Weights of a small mixture-of-experts language model, trained from scratch on English Wikipedia: a variant of Muon for the experts.
Below are experts of layer 5 (counted from 0) of a mixture-of-experts language model. Rows are named up (a neuron's input weights, with its number) and show model dimensions 0-255. Each number is 500 + 40 x the weight over its row's rms, rounded and kept within 0 to 999. Numbers have three digits each.
Before each expert's rows: a language model's description of what the expert responds to. This comes from a sample of Wikipedia text that the model never trained on.

# expert 22
Description: Short letter pieces inside foreign or unusual names and words, e.g. O-tt-oman, Yu-Gi-O-h, Ż-a-łuję, b-or-on.
up0:464591501579517428461495508442480523540465544554481487526461480522455481521449537533472458496485482490411547501550497474593488538501562436484522458519510450447540538540495506532459529502512521525460494487426495522511416532459604475458481553501419448447503520481490526524580496506529481544466495532486504509604479516459524532510541532481508480500475459524592456471514502508484560474516563568494525581453498486507535472502594505496562466490504471510463464477512473519511531477536543474497567498450399473499486496542466607499459492527455448477508539483459568555494499419569487489526472517487464533498497517543540456515466479552516457509507465516573530511524574474496513431460458542438527524552548476521510470487518428387484484588506524399518481528503458491543452533562540

# expert 2
Description: Role or category nouns after a/an, like member, politician, president, species; also signs and digits in election tables.
up1:563491514495534501523536482436562522477466501535520463497532466459465480469511456495429507516518459507528493468527511465502477483477439407493413434486498488551486554572443524469482590434522544494544477501498521518494476500495421496490461483481468495493484558532502472522596556424528499528533474492542492538539515488484503495530482425524523498507525481464481505541534488524587491413487496506499545586510569454517459454586532512433464507435573500583500427512552493496451524487437514467552475494431527519519534531582522582466465506552488481464521501531543502468508555502568492569560518500488479427485535402475555504549555466459489522514499502550473515574510501565457470510576576539529496483420561578461521540583520550541549500516485570566523518509508494507483557429483542

# expert 12
Description: Pipe separators, decimal points and digits between numbers in statistics tables, such as league standings, election results and race times.
up0:522531526585472491491484458505479478572461489537441516532516542530518503530435504487527497448472487521481519434559511449575470495549534406451535560518537481477485565555517499586477553419530510484465547456448436505478506518492557507491504563531468510421487521433490438569528543471548513460511514558496523484584494457480585489540475525443542439534512487519510410510483510533519521457424578563499515523470503493505478498484539497557549451474446462540446521449487506522584477471545538483589505470443505437467464503494506549476451575496503545502540543538472518491502488436532423493453456524473514511527510489501482493509527475496491482527554422497567515494491555540482461472550496509471485561493463484544497457470474435443538494603514509447489512511594422480487402495566577

# expert 17
Description: Middle pieces of foreign or unusual names, often after H or K, as in Hig, Hag, Myhre, Hydra.
up0:522566572556506432491486451514469569498432519573481500554490538494473484549489532519465413541510485472479569437547484478573429556473536439455507531551525468483557506508540516506489585449542515515480464532421446552509425536514539496489486537501431529447480477457475459550531501542531550433494510534537554558607464455467526549618459506517505470518536391540504444505515525464513484456495539508505491551534506513513516514503528592477576448506448475468530520534494469487530502547545507414511524406475463491527507448458485547494454558566527513552507508502528553499512525480498505522460456522530538504517506469535556433543516547476508497532543498518537508541495533466436482495493489534482536566523543518504477461460514456496475496570485465419439448554474445428427449509544532

# expert 14
Description: Clause-linking words after a comma, and or a pronoun: as, that, where, because, if, plus was/is and made, became.
up0:510567486586443436508547510522511504560483480582457486497471550511482530524449511515466503550554500563494511483515510438567414506510567419512541502530548476558509496510529495522487513438507444427445483496444533534518454467508575516557562500531438472432551480442427487502526524507487494460557505494511549509587485509418497515529523514541513482506480433517497462506500551487503427446451539558535491555468523537495468472504562502535588451514449451511445542400509480528529508470516545492546515424475447478530490467473450547506453570507466543454482539557485533522514458449523435486505459508472530553542525514596475501517580516525531448491511466537520540535469536538464476453479538529493509515559494514500486374476457460484491448549496515407479526531567435484490427551549485

# expert 16
Description: Number words and digits counting or ordering things, such as three, other, "16th century", "14 missions", plus section-heading words like Early, Biography.
up0:516501448527473453503539542495438490533461534572457511524462514508504507516424499485474446516524511491513535465517514465568417511454546407556497514530549449473492495595465492518444574416538507470469576486484425523536500482437558525476528518571463495404540490448464500533513513507486542483509535543533553551583494522460555526549516472503533482539467428512490446554566484470487519456510533501517465555505547494507494487519538520495526472479466452494462529488509478492547545513562541506552538489543458466569450469487501574520480604569492499513493524564435511472474522483599461520520436577440511542525513550525463464502519488541501462510494473504564522503485569478453495421499512514463546514550529552528490437468447482484488498610471469422465500531583456420501418527535554

# expert 9
Description: Short letter pieces inside Polish, Bosnian, Czech and other Slavic or foreign place and person names, like Čaplj-ina, Wielk-opolski, -ski, -ów.
up0:468480417540521431530582534535490474508464489526453475510476506552479521516484471560467485519494534556448517422560546460520433521496510398500526554493482483483500500556513491525379563452569570443495464499469472478532488509446591497460495541513421438456507506445405513558500481523489477453484495536462505488570480477485531562460505503539527490547488415516495411579509554460503487531485596555511503606456513504508530462521545544563582481516483435507464437476488490518523495460534551540536512498555511446551445502500578531458464561503515527506468521540503514461511480487578461538517461517502490520518579502457501506446463474534527554526544467502549496501494526487453489525504516521464535535469515514540461443487536409488509497607497499482458525537538469519512399458521544

# expert 4
Description: "the" after "of/to" in titles and named entities such as "Speaker of the House" and "Traded to the Denver Broncos", plus table-cell fillers and Street.
up0:529529521569534470493509507499430538561450529502481522498552476485479481538461491527510475505509521540515533412538541414506458547492527418473531529503499459494533514567495467522455547484495558431467531574463412493455470446430537494515523480524436502416520512428475509550522514493498487480473548493521559529593471521462543556485490502516470512570538400553476416521530481511474475442494541547498498535483534500548437499522540540563578480497456485533527520504488471574545491495521540492546531453500436444518417533441541593501512543523520509558463507554440586478500510535526468527503427538487514521532461549545519527536499464569545432478548456530521509496487522512450506419457551499539537501502565467541445447481501460472502489567527497482467547552566449468470399479567543

# expert 5
Description: Function words and verbs after to, would, had or not, such as be, been, so, whom, have and without.
up0:472508494551462439477505523518491533547472513581469489528488548492452513561454486533532538535496510519515526461470527493625475488496539418499489525526539499488489507556460524523418549433520527486459527499487429539510464486491565500498510466508454523434515545435479476495503518450546506505531493530528521515545548432448548530560466571532563461546503471519453471513577557453487477427462578544493491518465519491482461477503529510503577435449449425513473519430491486487603494504519536512557507461494468444544467511450504558435492520511546492497449547537471496494439524472531498460456433552434458517554522532543516509537507523584541545541497436528564517502446566534454510439475506568507534543556486528537527458499523402463547467612486474413450476490560480461522430503538514

# expert 28
Description: Newlines ending headings, paragraphs and list items, especially "== See also ==" followed by bullet lists.
up0:442535515538489446520548496485438531545438493528470417589474539525459459456412519541531530536525455478451501514546470488568426493475526432492481557519500575435531487499558469498398504449530518503514512483499478558474468513478561495475518478589496541460563525437504503523539567539469522546502524513519506477515455497484546495489504504505542428526475485515508474510560512398434529477472555473485438491455518485505532525501582506492533455461433453533455465477545482517527501519543532480497519463505490502473487472497441558508491550537478523483511552530460501520498513508532438511474443561511531599539447489527507517515530477524546475568503442510603503533495528551458514475514483477518510547553583471535503459445475416489492483624506497454506460520627466479498400457550579

# expert 0
Description: Single capital-letter tokens starting codes, abbreviations and names, such as asteroid designations (2007 TZ), U.S., LONEOS, and W in watts.
up1:587528540466477478585490427522513550462472511466512430522521530471535471402539422498526497475464448509524490512523451543483511412518478468493451393528519449498468432537431471522492601432592557521502497511509518509498518495549459549568467451485518527548455542512482424502507502505512502548513421446481512532486528501496480437549488440478519533476489483518499461512431499569528517510501539494454524534544546509497500453557465468463520505499537530541506487528555535542502465508471525496520501457488521525506522576505503555444453469546429555508504559586514486445480521456540440560571486518497498444477665453535539569482522487522481484509463527535519547546547460533478484442523576543521525481480530520445516467566552505555535484550514534535498502466504483513530476464416576

# expert 21
Description: Commas, spaces and Latin endings in species lists and binomial citations, like Linnaeus, 1758, -ensis, -idae, Arthropoda.
up1:584493581450542552543482468502494509467483514490551381481569456484516484488514488515407520510463533483513493479536498501517456431484446481451426464482504515493491475531414477538485572500495559489488513509450463608483461479503452535542468472513420573526489531500514459504555551532435531538502476466492448482507516517450537458502502500457510511548493460506509502540550472546545507529517507468514568528504467492529500457525461479446532537477518505488494457505563470476411464510470463526495534460432531528482507568509493522461444481516436495504562577543567514503537534527463461566500481471522449480488653445505563501490534408528433481483532468497494526525537488517529552492502622573571557512489580530443511475523493490526576447493540542501542476527503413532537558482460533